config.toml
n_layer = 14
d_model = 160
n_experts = 192
experts_per_token = 4
d_expert = 32
d_shared_expert = 128
activation = "swiglu"
moe_layers = [0, 1, 2, 3, 4, 5, 6, 7, 8, 9, 10, 11, 12, 13]
router_score = "softmax"
normalize_top_k = true
routed_scale = 2.5
balance_loss = 0.00574
balance_bias = false
router_logit_norm = 2.0
init_std_router = 0.00899
lr_router = 0.00178
vocab_size = 8192
norm = "layernorm"
norm_eps = 1e-06
tie_embeddings = false
optimizer = "muon_variant"
lr = 0.0107
batch_tokens = 131072
seq_len = 512
train_tokens = 530200000
steps = 4046
dataset = "wikipedia_en"
Below are experts of layer 6 (counted from 0) of a mixture-of-experts language model. Rows are named router (the router's row for the expert), gate (a neuron's input weights, with its number), up (a neuron's input weights, with its number) and show model dimensions 0-159. Each number is 50 + 10 x the weight over its row's rms, rounded and kept within 0 to 99.
After each expert's rows: "mostly gets" lists some tokens that are sent to it at least half of the time. This comes from a sample of Wikipedia text that the model never trained on.

# expert 43
router:80 56 41 44 69 38 47 54 38 61 53 48 63 72 41 57 47 53 55 40 54 72 61 65 58 52 47 50 46 51 57 52 66 45 59 45 59 49 44 32 66 51 59 43 49 52 63 34 50 46 49 64 64 50 41 49 46 49 49 51 62 45 54 44 59 31 41 51 51 56 48 47 35 59 36 46 38 52 51 68 46 48 70 40 55 64 55 42 35 55 40 33 33 54 56 53 50 40 53 36 38 47 48 44 43 66 55 45 62 71 35 49 56 52 54 34 51 41 60 47 57 47 48 61 50 58 61 60 38 50 61 35 32 65 37 44 33 42 39 56 58 54 50 29 48 32 45 51 47 49 42 58 68 49 43 33 49 39 35 54
gate0:58 47 46 34 62 43 55 66 56 52 55 50 54 37 58 58 52 40 59 37 50 58 57 46 56 41 55 40 38 44 57 43 50 52 55 68 50 45 35 49 44 39 71 54 55 45 42 41 63 47 51 53 54 38 52 41 44 67 47 41 51 42 74 49 45 31 69 62 56 46 47 63 68 47 34 56 56 59 58 32 51 32 49 51 45 34 50 59 56 47 56 46 50 42 45 64 43 43 43 31 56 46 30 44 41 64 59 50 36 54 46 39 35 62 43 39 52 60 65 64 59 25 50 66 47 55 48 52 57 60 67 51 64 42 42 37 32 45 48 43 59 56 60 46 61 39 38 63 36 67 55 53 41 58 36 54 28 47 67 52
up0:58 46 45 55 36 48 31 30 54 33 34 37 47 60 71 46 51 32 48 47 48 51 44 56 39 27 47 52 59 53 54 47 45 50 45 39 40 60 57 53 47 52 73 59 50 53 52 44 68 46 65 53 49 64 40 67 61 49 53 41 47 38 60 55 53 39 79 55 60 58 68 71 55 54 45 41 53 64 51 51 69 46 21 63 46 50 51 76 48 62 68 56 47 48 35 55 35 50 37 37 34 48 52 49 46 43 48 50 53 63 48 51 47 41 30 35 42 53 64 52 57 42 54 57 56 41 49 51 50 27 52 49 48 50 36 61 45 54 46 44 48 53 57 59 58 44 53 54 50 60 59 53 48 32 54 43 31 56 56 52
gate1:50 57 57 49 46 66 33 43 50 51 69 38 36 43 59 36 62 45 56 73 45 46 57 52 48 57 51 67 59 51 54 42 51 31 48 48 58 55 51 36 55 45 43 44 55 56 54 68 51 34 44 45 50 50 50 61 33 47 48 62 39 51 54 54 60 50 65 29 49 52 48 57 40 36 60 50 55 47 46 59 60 44 52 44 43 63 61 45 41 35 61 56 54 44 30 54 38 35 37 59 50 50 67 61 44 43 38 40 66 57 41 33 61 35 65 79 47 44 45 53 62 67 70 53 32 40 38 56 55 45 50 27 26 45 43 62 49 35 45 43 54 56 41 62 60 47 65 54 51 41 42 49 64 52 62 48 48 55 51 61
up1:67 62 51 44 38 63 40 45 58 59 50 53 41 40 48 42 42 32 53 47 46 46 41 51 47 59 54 38 34 37 55 47 37 42 53 43 34 45 59 59 58 49 47 59 48 60 44 63 49 54 54 49 46 58 45 62 48 55 38 41 34 47 50 68 55 50 74 42 59 54 62 52 59 51 37 49 49 54 40 58 52 67 39 40 36 42 49 67 43 48 72 57 75 52 38 38 49 50 28 51 53 52 56 63 46 62 52 37 50 47 48 52 54 34 64 48 33 36 52 27 38 52 61 48 58 65 62 53 40 48 58 53 49 64 45 42 44 44 61 46 50 64 62 53 56 36 49 50 38 69 47 32 71 57 67 75 28 50 55 56
mostly gets: "ić", " Singh", "him", "ović", "kov", " Kumar"

# expert 27
router:45 39 40 47 69 39 44 50 58 45 46 37 59 56 38 26 39 60 44 66 38 42 37 51 59 54 54 42 56 54 41 60 59 57 66 52 66 39 42 46 47 57 26 64 34 57 37 47 39 36 64 66 67 36 59 47 52 42 55 57 60 38 35 60 39 40 48 48 44 64 62 40 45 46 49 55 41 65 44 36 43 46 66 51 70 44 53 67 44 54 45 38 51 63 57 46 63 63 46 51 39 57 40 62 61 70 59 58 42 61 69 55 40 52 48 39 59 41 41 40 63 48 40 55 60 48 50 60 61 61 53 32 44 52 56 53 66 42 48 34 49 49 55 32 45 34 65 40 53 39 52 47 44 55 57 54 52 58 50 55
gate0:46 67 42 52 55 24 56 46 35 50 62 57 63 60 49 57 38 65 48 51 50 47 43 74 44 50 31 56 42 50 41 50 50 40 55 32 57 44 58 45 55 48 43 46 42 57 55 44 49 44 58 47 35 54 45 50 59 60 46 51 70 43 52 30 47 39 51 30 53 52 61 42 48 42 55 50 46 49 54 40 53 53 48 25 56 48 56 46 50 42 40 48 58 40 39 61 72 34 59 36 61 27 52 34 59 41 58 66 43 52 55 38 49 59 37 54 47 48 39 50 63 53 63 49 71 48 48 53 51 46 56 52 35 58 78 64 56 59 50 63 34 67 62 52 61 45 56 39 66 50 40 67 62 52 50 70 36 44 45 43
up0:43 45 53 51 43 73 59 55 55 43 37 48 41 51 42 51 73 44 73 40 43 44 35 31 47 29 72 56 38 61 52 58 61 43 51 74 48 54 44 62 40 40 71 57 51 47 52 49 41 65 42 52 56 63 73 56 57 54 42 51 41 68 50 57 39 50 71 51 40 53 45 39 49 52 40 44 63 49 55 76 45 54 55 52 58 45 44 62 72 53 60 50 59 47 62 52 46 65 52 63 45 56 45 37 44 61 33 61 50 38 46 58 51 29 53 29 54 44 45 56 42 49 48 52 41 48 42 35 36 55 43 38 65 41 40 43 49 53 54 41 52 43 40 51 45 43 61 49 57 38 61 41 42 43 49 46 38 67 48 39
gate1:42 49 23 45 47 44 48 56 37 51 56 62 39 66 36 46 58 43 54 54 52 39 74 44 57 46 59 57 41 47 50 48 61 35 41 75 34 53 48 51 40 55 57 30 50 49 52 56 51 44 54 39 47 54 43 58 34 51 50 28 52 59 52 41 51 40 39 39 34 55 54 61 71 60 31 44 63 65 55 67 56 60 41 49 48 56 25 59 61 34 58 61 56 39 62 42 53 56 51 60 57 58 40 41 52 52 48 37 47 44 41 61 41 44 53 58 66 50 65 32 45 62 61 58 37 36 51 47 59 56 56 64 56 51 47 46 49 33 67 48 35 46 60 55 50 46 53 37 49 40 54 24 47 62 49 41 58 43 52 64
up1:25 59 33 44 38 37 53 48 51 51 50 82 36 52 46 46 52 57 65 52 64 41 47 60 51 37 52 53 51 45 48 57 49 46 57 59 32 73 55 50 52 52 53 51 41 54 61 52 46 54 36 57 46 64 60 55 36 41 51 60 41 42 40 51 40 43 39 46 24 43 51 42 63 51 56 62 47 65 61 57 65 53 38 48 41 49 50 52 40 44 23 41 51 55 46 35 58 48 58 36 55 63 63 45 31 46 54 40 62 51 42 48 39 34 60 56 47 46 54 65 44 52 54 44 62 34 40 48 71 40 52 57 43 41 40 66 36 68 59 60 53 40 54 62 68 75 48 54 46 60 63 48 46 43 49 62 61 47 51 53
mostly gets: " MPC", " ±", " GF", " %", " GA", " ·"

# expert 90
router:45 56 58 55 63 65 45 30 47 53 66 54 53 41 46 52 59 48 54 52 67 44 52 38 42 51 40 58 53 53 39 41 33 43 40 57 29 45 50 45 56 47 61 47 64 39 59 61 62 56 58 45 54 46 26 61 48 54 36 42 42 60 30 39 64 52 67 42 48 48 34 60 57 63 49 52 52 52 61 43 61 57 44 52 50 59 52 49 60 63 59 55 41 30 30 60 56 52 57 73 72 42 51 62 47 42 48 60 42 53 49 48 47 62 36 51 32 51 29 58 38 67 47 60 56 59 36 40 39 45 42 61 47 48 42 53 66 65 52 53 38 64 48 40 44 43 52 69 58 33 57 58 59 59 31 67 56 36 38 47
gate0:47 50 45 56 56 60 62 48 43 54 54 41 54 53 56 44 42 50 51 61 50 57 40 45 56 43 50 46 66 52 59 39 33 51 60 65 51 55 62 38 48 48 36 66 41 39 57 42 52 48 56 62 45 39 58 34 54 49 35 59 32 21 40 53 60 47 41 43 39 52 43 47 26 52 66 52 67 61 56 46 54 41 50 41 47 32 58 37 53 55 46 49 51 52 54 59 47 40 51 48 48 52 59 55 35 56 48 59 30 51 67 45 52 62 58 57 54 38 41 42 56 59 37 50 34 65 61 51 67 46 53 38 42 65 61 55 60 46 52 42 29 68 63 47 31 49 63 57 45 67 46 74 70 44 57 55 53 28 40 28
up0:27 59 72 58 58 62 54 47 42 60 45 68 70 58 37 41 75 51 70 51 58 43 57 52 52 64 43 47 52 45 46 49 56 67 41 59 42 70 58 41 44 52 40 61 44 73 35 51 45 36 57 46 42 59 41 61 57 73 71 40 51 58 41 46 44 58 48 42 51 42 56 55 42 48 45 28 59 54 64 41 41 43 45 46 36 62 46 61 67 56 52 56 57 47 48 52 39 31 56 51 59 46 50 45 38 62 45 40 47 46 49 56 42 58 48 66 50 33 35 50 44 50 47 38 38 48 50 33 47 50 66 51 46 49 42 44 38 37 61 39 48 59 49 39 32 57 52 53 60 77 45 52 53 42 41 42 47 38 38 50
gate1:49 31 44 54 42 46 51 34 48 68 58 46 48 53 47 36 41 58 37 76 55 42 40 48 59 53 46 61 48 52 36 47 32 52 49 67 52 34 52 54 49 70 75 37 54 55 56 21 46 49 55 56 51 41 67 39 36 54 46 62 42 45 56 43 58 35 50 70 48 43 35 65 42 49 44 56 43 63 51 56 46 30 52 48 64 24 48 51 46 42 68 59 63 52 43 27 49 43 39 59 47 65 48 54 39 50 46 49 45 48 46 44 55 51 47 48 49 35 45 62 41 43 37 54 53 52 53 72 54 52 59 73 54 61 50 70 47 46 61 38 33 60 44 58 56 51 54 51 54 53 46 66 54 44 52 56 58 47 34 55
up1:61 47 53 39 54 60 52 74 41 42 45 45 53 51 41 52 25 41 46 37 59 48 48 43 57 48 47 50 53 41 53 62 53 40 50 45 60 61 52 45 44 47 65 58 59 29 59 51 45 42 45 60 50 65 58 44 51 59 50 53 54 50 51 58 60 67 68 31 33 56 63 33 57 52 39 43 50 45 29 50 55 48 61 29 24 65 51 66 44 42 44 29 31 58 56 37 54 72 40 59 52 48 57 41 41 39 54 63 50 44 67 42 44 62 39 59 53 50 42 73 62 39 39 45 60 46 64 43 48 34 50 33 54 39 57 42 46 47 49 54 38 55 40 46 45 52 57 53 41 47 30 70 51 50 66 59 49 63 55 45
mostly gets: " However", " prison", " summer", " retirement", " politics", " attention"

# expert 164
router:48 42 64 39 39 58 68 51 56 45 43 48 40 32 40 40 44 71 40 43 44 57 38 49 29 57 63 72 62 51 58 60 56 53 42 59 77 53 42 31 55 47 39 53 23 43 48 46 42 45 38 59 39 59 39 63 70 40 41 50 64 44 54 51 42 47 42 47 67 36 69 60 17 44 64 53 39 63 41 56 48 50 55 52 50 54 59 45 56 50 38 49 44 37 50 45 59 65 57 65 41 56 55 64 52 58 46 45 38 53 50 43 63 54 39 42 31 35 50 51 50 70 53 57 68 55 56 51 56 35 32 66 49 36 49 56 43 51 54 56 58 56 43 53 53 52 61 41 50 48 49 57 50 46 43 49 49 45 53 52
gate0:60 44 52 46 44 57 45 46 37 54 54 62 47 42 33 54 58 44 61 28 60 45 26 58 46 62 46 51 58 44 50 46 65 45 41 49 55 53 56 44 58 52 54 71 77 61 45 55 34 50 51 43 49 56 35 55 56 56 69 60 57 65 67 61 54 46 48 40 46 64 51 40 52 36 52 57 27 58 53 40 43 47 44 46 38 53 34 65 42 33 51 51 38 42 61 41 58 54 34 48 54 59 55 54 43 41 45 52 46 56 54 54 65 18 36 46 43 64 46 42 43 56 30 50 44 54 42 54 33 50 62 68 47 47 74 50 46 52 44 44 54 55 56 44 71 56 56 50 64 51 72 34 39 38 44 51 52 40 55 50
up0:75 37 65 39 48 51 39 52 42 59 38 53 57 54 51 53 52 46 43 55 51 53 43 56 47 53 52 51 54 67 67 67 55 53 36 54 45 56 49 44 47 49 49 68 57 64 56 48 44 40 52 50 42 45 38 51 46 41 53 59 71 69 53 50 54 41 45 53 49 53 68 29 56 46 55 68 44 47 47 29 32 46 56 46 40 48 30 71 65 38 48 60 30 50 43 50 46 59 29 47 46 38 53 48 33 55 47 57 49 51 45 46 67 33 31 52 40 50 44 49 58 58 50 53 47 60 48 71 47 49 66 58 48 47 61 65 50 54 22 52 57 63 52 41 54 65 59 54 65 39 31 41 27 45 31 47 55 56 57 59
gate1:41 33 46 50 40 58 28 49 59 57 46 43 55 64 42 55 50 58 53 51 73 33 45 47 37 48 55 32 40 51 35 45 55 56 60 50 57 55 69 56 63 48 43 36 50 51 46 53 32 46 65 85 40 64 60 60 66 51 53 48 68 60 61 53 55 39 48 59 51 51 50 60 48 53 47 47 47 42 33 42 35 33 44 50 50 52 62 61 55 41 60 36 50 58 61 56 47 40 57 51 53 53 67 51 63 61 58 59 51 40 55 35 67 64 43 50 55 35 70 51 40 37 55 48 55 38 50 44 52 27 60 50 52 58 45 34 57 34 31 46 65 38 57 48 60 41 41 48 49 39 42 42 47 57 69 61 45 52 39 56
up1:51 41 53 53 50 51 30 58 59 43 53 58 53 51 62 43 61 58 49 39 40 46 32 44 45 48 34 47 52 43 52 55 40 70 44 50 42 49 32 44 38 42 66 39 38 41 53 34 60 48 35 30 46 49 65 50 70 52 37 74 40 54 56 47 46 52 44 47 49 65 65 48 61 44 65 56 54 40 63 39 60 50 49 50 46 37 34 60 54 55 55 61 41 42 47 60 56 45 52 74 66 59 51 51 37 52 64 36 35 36 40 52 61 32 62 56 51 43 38 64 55 49 53 34 38 58 45 70 52 53 53 40 58 48 65 44 53 33 46 51 55 60 59 41 37 53 55 48 48 44 63 63 57 41 27 50 74 46 39 53
mostly gets: " %", " JPL", " Length", " Candidate", " Directed", " Synonyms"

# expert 131
router:47 48 50 64 67 42 47 64 37 64 53 57 63 60 48 54 47 46 60 50 74 56 50 52 37 62 43 50 49 63 60 52 58 59 48 49 54 44 42 35 40 51 57 54 31 56 59 51 49 60 38 42 62 48 53 26 44 44 53 39 69 29 65 31 67 40 38 52 39 39 37 56 43 55 54 37 50 43 55 61 56 44 62 55 54 56 53 59 44 68 40 43 38 53 57 53 58 40 62 45 59 41 54 50 42 51 41 45 41 59 42 68 68 48 43 49 58 48 61 58 71 38 27 40 50 63 57 57 43 60 72 42 34 40 33 37 33 46 43 53 54 46 49 35 69 41 40 56 49 52 39 33 56 59 54 41 45 45 39 41
gate0:46 42 39 31 59 58 29 38 43 39 46 50 62 43 33 34 50 36 45 49 42 28 35 50 48 50 62 39 54 51 42 34 51 44 44 42 52 59 52 56 60 44 38 50 59 47 32 44 37 44 49 69 43 50 32 52 40 54 66 40 59 56 60 47 46 49 45 56 43 56 37 70 52 50 44 51 55 41 57 37 55 52 45 36 66 59 57 51 41 50 71 50 47 47 60 39 56 71 60 67 47 48 70 39 52 49 59 49 54 41 67 78 59 54 48 46 58 47 40 33 38 50 56 51 42 45 41 33 58 47 76 55 49 50 46 43 60 45 52 49 42 54 60 60 60 72 61 38 58 42 61 49 47 28 39 61 55 50 44 51
up0:37 57 51 43 52 49 50 61 38 70 43 59 49 42 45 33 41 50 66 61 57 65 26 61 47 39 43 38 46 34 61 56 43 50 39 54 49 67 39 53 46 52 45 63 35 48 29 47 42 66 67 56 32 54 55 64 40 45 56 52 56 44 56 52 53 50 55 65 36 36 27 56 65 74 54 46 69 67 54 53 42 56 41 71 48 51 60 53 51 43 52 36 44 50 55 58 67 37 55 50 32 42 56 60 57 57 45 49 48 44 45 48 35 55 52 47 48 47 67 52 40 39 53 47 35 42 52 39 42 69 62 64 48 50 35 47 44 42 47 51 35 50 61 43 39 64 36 49 42 73 51 52 56 51 65 48 46 48 59 61
gate1:32 62 27 46 63 51 51 52 46 40 44 39 57 58 67 32 55 55 55 71 53 56 61 48 71 40 42 39 61 46 45 52 40 33 54 64 36 33 50 46 56 40 27 70 68 40 42 35 45 51 57 49 46 45 46 37 54 59 46 50 40 54 53 64 41 45 53 49 62 58 67 55 42 47 64 51 45 43 38 39 62 49 38 54 56 47 46 43 62 37 43 45 51 65 49 68 47 51 55 43 24 69 29 64 50 55 50 63 44 46 57 36 37 49 53 35 48 45 56 53 48 42 74 50 50 53 42 61 34 55 60 49 42 49 60 52 44 35 66 60 55 66 68 50 57 42 56 39 58 57 40 42 50 48 50 56 45 55 57 45
up1:58 59 41 55 52 68 43 54 54 42 51 57 60 59 67 58 38 71 43 54 29 59 51 38 65 43 63 43 57 44 41 46 63 61 38 53 46 53 47 51 46 47 42 41 53 55 38 41 56 42 47 59 44 54 73 38 49 68 57 43 47 44 43 68 37 36 41 48 52 52 52 67 38 57 48 50 40 47 62 26 51 54 31 50 68 54 43 45 37 52 53 26 55 59 46 63 52 47 68 51 49 52 32 68 47 44 42 55 46 67 47 44 33 46 63 53 64 55 53 42 60 46 54 44 50 38 63 49 43 46 62 45 46 48 41 46 50 46 36 62 59 43 56 63 64 48 75 22 66 52 53 43 56 34 41 54 40 55 35 51
mostly gets: "ı", "iy", "ā", "š", "aku", "ş"

# expert 129
router:45 40 69 36 53 69 43 57 60 45 47 51 29 27 63 80 66 49 48 57 51 55 56 53 45 40 55 53 51 60 36 59 40 49 32 49 54 42 30 58 58 58 63 58 76 51 62 54 36 69 53 56 30 61 58 51 63 52 52 52 35 42 70 52 50 52 39 40 44 47 41 59 57 59 56 51 44 59 54 60 53 53 35 43 35 47 42 56 57 53 46 42 49 27 57 60 43 45 48 53 62 57 41 53 36 37 45 27 39 46 39 51 55 58 50 65 38 57 53 67 49 53 57 42 44 42 44 53 50 35 34 60 64 44 47 44 51 37 57 51 42 48 51 62 61 63 43 71 46 49 61 56 43 40 50 41 51 55 58 57
gate0:34 60 58 65 54 52 59 40 33 51 41 58 53 61 44 49 47 54 42 39 41 48 46 60 68 39 55 60 59 41 54 54 49 56 63 43 45 45 55 31 76 39 60 50 51 47 59 29 77 48 40 52 38 37 56 32 46 36 54 44 49 48 41 36 38 56 54 56 56 41 49 48 43 41 38 44 45 33 61 52 41 49 55 61 61 31 62 47 37 73 55 65 64 57 52 52 60 43 37 65 48 64 63 47 38 55 55 51 48 52 40 53 50 55 64 49 42 65 52 48 50 59 55 59 51 84 52 38 50 66 49 51 30 57 38 59 51 65 46 50 36 38 49 42 51 32 66 41 42 51 44 62 61 54 58 42 54 54 46 44
up0:54 50 48 37 51 43 53 60 49 50 36 43 37 47 55 39 71 37 56 51 48 65 57 40 43 52 59 62 51 34 58 43 57 37 51 42 62 43 53 60 46 39 59 58 44 41 76 48 41 69 70 49 40 68 49 37 64 55 45 51 58 46 33 56 56 53 55 41 43 28 62 54 38 42 30 42 36 52 53 50 56 47 39 66 51 48 44 57 56 51 51 58 59 40 27 66 48 54 65 37 42 55 36 49 57 41 62 45 48 44 62 55 47 51 43 55 67 53 31 48 53 74 35 67 57 42 45 76 59 44 48 52 35 37 48 55 66 53 43 63 51 38 56 51 43 53 40 56 58 40 44 56 72 55 52 56 45 55 39 43
gate1:46 53 53 62 47 50 51 46 48 52 45 36 57 36 45 55 52 44 39 56 45 54 54 76 54 56 43 48 57 40 51 59 51 42 40 50 47 63 51 56 36 43 45 61 58 60 30 50 43 50 54 62 53 34 62 39 40 51 37 62 65 39 45 69 71 47 61 72 79 45 50 56 55 57 45 46 39 47 49 49 56 57 65 39 59 64 51 45 34 60 64 50 46 38 38 45 59 35 38 58 36 40 58 52 71 40 54 38 34 53 50 49 37 38 56 49 55 55 63 42 56 50 56 42 44 53 63 51 56 58 47 42 26 47 33 70 38 62 27 61 42 54 40 42 64 58 34 42 55 44 56 40 45 61 48 62 59 62 60 41
up1:65 52 60 45 53 44 51 39 42 45 50 47 58 49 46 55 45 50 34 49 60 53 54 64 60 55 47 67 56 35 50 53 46 54 36 39 62 66 41 55 35 31 47 61 65 59 55 47 52 38 45 55 45 37 54 61 36 58 66 59 54 39 54 67 58 52 45 63 51 46 45 36 34 59 60 50 44 58 61 67 58 62 48 63 46 49 54 42 49 43 40 46 35 40 46 47 50 43 29 39 65 30 62 49 48 48 56 62 50 43 46 50 37 40 53 41 51 71 65 52 51 51 55 29 47 51 48 56 42 55 51 62 34 36 38 58 27 80 40 56 51 40 26 51 49 68 35 53 50 57 65 48 49 52 54 70 52 36 63 38
mostly gets: " rail", " steel", " Orthodox", " suburb", " painter", " counter"

# expert 5
router:55 39 45 50 61 37 65 57 52 63 37 38 53 46 51 55 42 61 65 57 38 50 49 51 65 56 44 40 45 53 43 41 57 61 69 48 44 46 40 42 47 43 43 40 30 49 46 55 46 46 42 31 55 36 38 43 38 56 51 52 50 56 36 52 51 44 42 41 39 38 67 39 40 58 52 57 41 72 45 45 38 67 56 60 77 42 62 46 52 53 64 26 61 73 60 36 54 50 69 33 45 45 56 63 46 54 36 68 48 46 45 40 48 66 55 30 69 45 76 53 56 58 56 37 54 55 44 57 62 46 45 46 60 39 48 45 39 48 51 40 47 52 49 30 52 50 49 40 36 60 56 43 65 62 51 53 35 55 54 48
gate0:67 40 27 65 50 48 58 44 50 39 53 60 45 54 51 50 27 46 64 35 68 51 39 53 68 59 59 41 39 58 59 43 57 45 37 41 45 42 45 49 44 40 61 39 53 31 57 49 51 47 54 52 59 51 63 57 79 57 64 44 50 34 33 47 38 56 48 61 33 35 35 50 64 43 42 56 61 63 47 32 53 58 49 63 49 47 32 59 37 65 43 60 64 56 73 44 48 49 50 29 50 58 56 63 61 53 41 43 56 45 46 57 36 44 49 57 38 44 44 69 51 44 49 55 53 34 53 46 54 44 59 64 47 50 60 36 58 74 58 64 51 47 46 56 54 57 48 58 34 55 56 42 39 47 50 48 39 53 36 45
up0:27 40 40 45 65 48 58 63 50 59 46 64 38 54 40 35 39 52 51 56 40 38 59 41 48 67 45 53 47 47 51 40 53 56 50 43 58 66 48 37 46 58 66 51 43 51 61 68 56 74 45 58 47 71 54 50 56 46 41 42 56 49 47 46 50 37 48 36 64 46 50 70 51 46 51 33 42 26 62 30 45 52 48 72 63 49 48 54 38 54 75 62 54 52 65 39 43 57 37 44 46 40 59 42 67 60 49 53 49 61 48 57 64 55 51 49 43 36 54 50 44 61 48 49 57 62 56 43 51 52 68 51 50 50 69 38 40 54 53 46 61 49 54 50 24 48 53 35 36 58 46 66 56 31 32 42 61 43 40 47
gate1:50 42 39 46 35 59 35 51 24 49 46 55 65 50 50 57 43 56 54 61 45 71 67 46 57 51 60 47 54 43 57 57 53 48 48 65 44 55 59 48 65 42 48 30 55 38 40 30 56 64 60 51 51 51 45 29 47 45 51 43 23 62 37 42 50 39 49 46 48 66 71 46 74 52 50 48 59 42 57 58 38 39 48 39 44 62 52 52 61 49 35 46 43 51 45 59 37 53 58 40 41 54 45 31 56 54 38 59 53 54 53 44 59 51 45 44 57 32 57 57 55 44 44 60 35 40 66 57 41 45 38 52 46 50 43 53 51 59 64 41 38 51 77 46 37 65 50 64 61 51 50 54 78 58 40 51 57 58 48 30
up1:58 54 42 37 56 62 42 54 47 70 58 38 38 44 55 59 42 55 22 34 51 55 22 62 63 36 43 37 63 57 32 65 52 51 57 61 52 59 63 50 43 52 42 52 64 29 61 59 45 48 33 40 57 47 56 48 58 63 53 56 41 22 61 54 50 40 45 44 36 57 53 57 53 61 55 62 50 57 56 42 44 42 56 42 51 51 52 68 37 34 55 67 47 65 33 54 45 58 43 52 39 44 43 55 50 16 54 56 45 44 44 74 49 55 48 55 46 57 45 39 44 62 43 52 52 52 39 49 50 32 56 51 51 38 53 39 59 52 48 47 44 56 49 49 61 74 51 56 55 66 53 51 33 50 52 47 43 50 53 37
mostly gets: " MPC", " x", " Jr", " L", " W"

# expert 1
router:53 57 49 56 59 58 48 30 54 59 47 53 64 40 47 28 47 45 41 39 66 52 35 47 36 47 55 61 35 54 43 57 33 40 49 36 50 57 69 36 17 44 44 37 54 38 61 67 39 53 38 46 41 47 58 56 39 52 61 55 50 62 68 38 44 56 38 49 46 52 63 51 62 57 45 48 48 61 45 56 50 54 60 39 34 52 49 54 60 65 50 53 63 45 35 31 58 59 57 50 59 50 46 64 62 34 45 46 53 42 42 59 65 53 45 47 45 52 55 51 36 57 57 65 47 29 40 53 39 36 61 57 54 54 59 52 48 38 58 56 76 51 45 57 58 58 50 64 54 48 35 54 63 64 48 62 56 55 25 65
gate0:57 40 25 65 39 51 57 62 56 34 51 44 59 34 41 51 48 49 48 44 30 44 34 52 38 60 60 57 62 55 42 43 45 53 69 54 53 65 44 60 42 45 46 54 24 50 55 60 54 45 46 41 41 59 58 44 50 42 57 62 68 42 51 50 64 59 36 45 50 42 49 42 56 52 42 55 60 39 40 34 53 55 53 54 73 47 58 59 58 29 57 55 59 53 53 48 67 53 41 57 37 47 47 59 63 19 48 59 46 59 38 53 63 49 69 56 35 35 49 56 35 43 50 38 47 45 42 59 59 37 48 43 55 47 50 48 57 53 33 43 55 36 41 67 52 52 60 57 63 49 44 41 50 71 72 57 62 59 58 37
up0:58 40 46 59 41 46 59 44 49 52 42 39 52 33 27 49 50 42 27 62 67 38 52 34 61 59 55 52 70 48 46 53 54 57 54 71 50 48 52 48 43 49 44 53 42 56 44 50 49 54 54 37 45 35 60 59 35 49 65 53 29 59 53 29 57 51 39 49 46 58 56 46 69 52 53 58 44 37 51 48 55 42 47 50 51 44 38 53 62 35 27 54 49 51 40 44 68 60 49 46 51 38 37 69 84 47 61 47 45 44 48 58 52 47 51 71 36 36 48 46 35 40 66 47 51 56 43 74 51 54 59 37 50 53 40 58 41 52 42 64 49 46 48 69 50 62 29 52 50 45 61 46 61 58 66 59 36 54 43 49
gate1:52 46 50 58 56 45 57 37 52 54 58 50 53 55 33 53 51 52 68 58 46 54 50 55 33 38 65 50 46 63 53 46 35 71 42 57 53 59 54 39 40 42 53 63 49 59 27 52 41 37 42 49 40 61 32 49 74 54 52 53 34 55 62 64 50 45 54 49 41 63 57 44 62 33 37 65 36 57 32 46 60 45 54 21 41 63 52 47 54 35 60 58 56 55 41 49 44 56 64 44 54 39 55 52 72 32 56 45 65 52 38 58 51 65 45 51 64 48 54 41 49 55 35 57 55 46 47 58 31 48 48 60 60 41 51 56 59 44 55 38 50 49 59 64 40 61 65 43 64 20 52 47 41 54 35 45 65 47 46 41
up1:53 51 31 59 64 44 60 44 58 53 44 53 43 49 49 51 54 49 48 60 39 54 56 55 32 54 62 32 36 52 70 58 41 56 35 48 46 60 43 39 59 54 50 53 47 55 51 46 32 44 47 59 40 28 62 59 52 53 47 45 43 55 47 45 48 78 64 39 50 59 72 45 63 36 32 65 62 28 44 51 73 57 58 28 49 46 61 43 40 41 38 51 58 58 41 41 37 65 62 43 64 50 44 57 48 43 45 50 64 50 56 50 34 55 55 63 61 41 55 44 59 60 71 48 51 49 55 38 41 48 43 53 58 37 49 35 35 67 57 47 64 46 72 58 45 46 49 49 61 40 46 56 57 49 27 38 58 39 46 43
mostly gets: " water", " roof", " river", " brick", " windows", " door"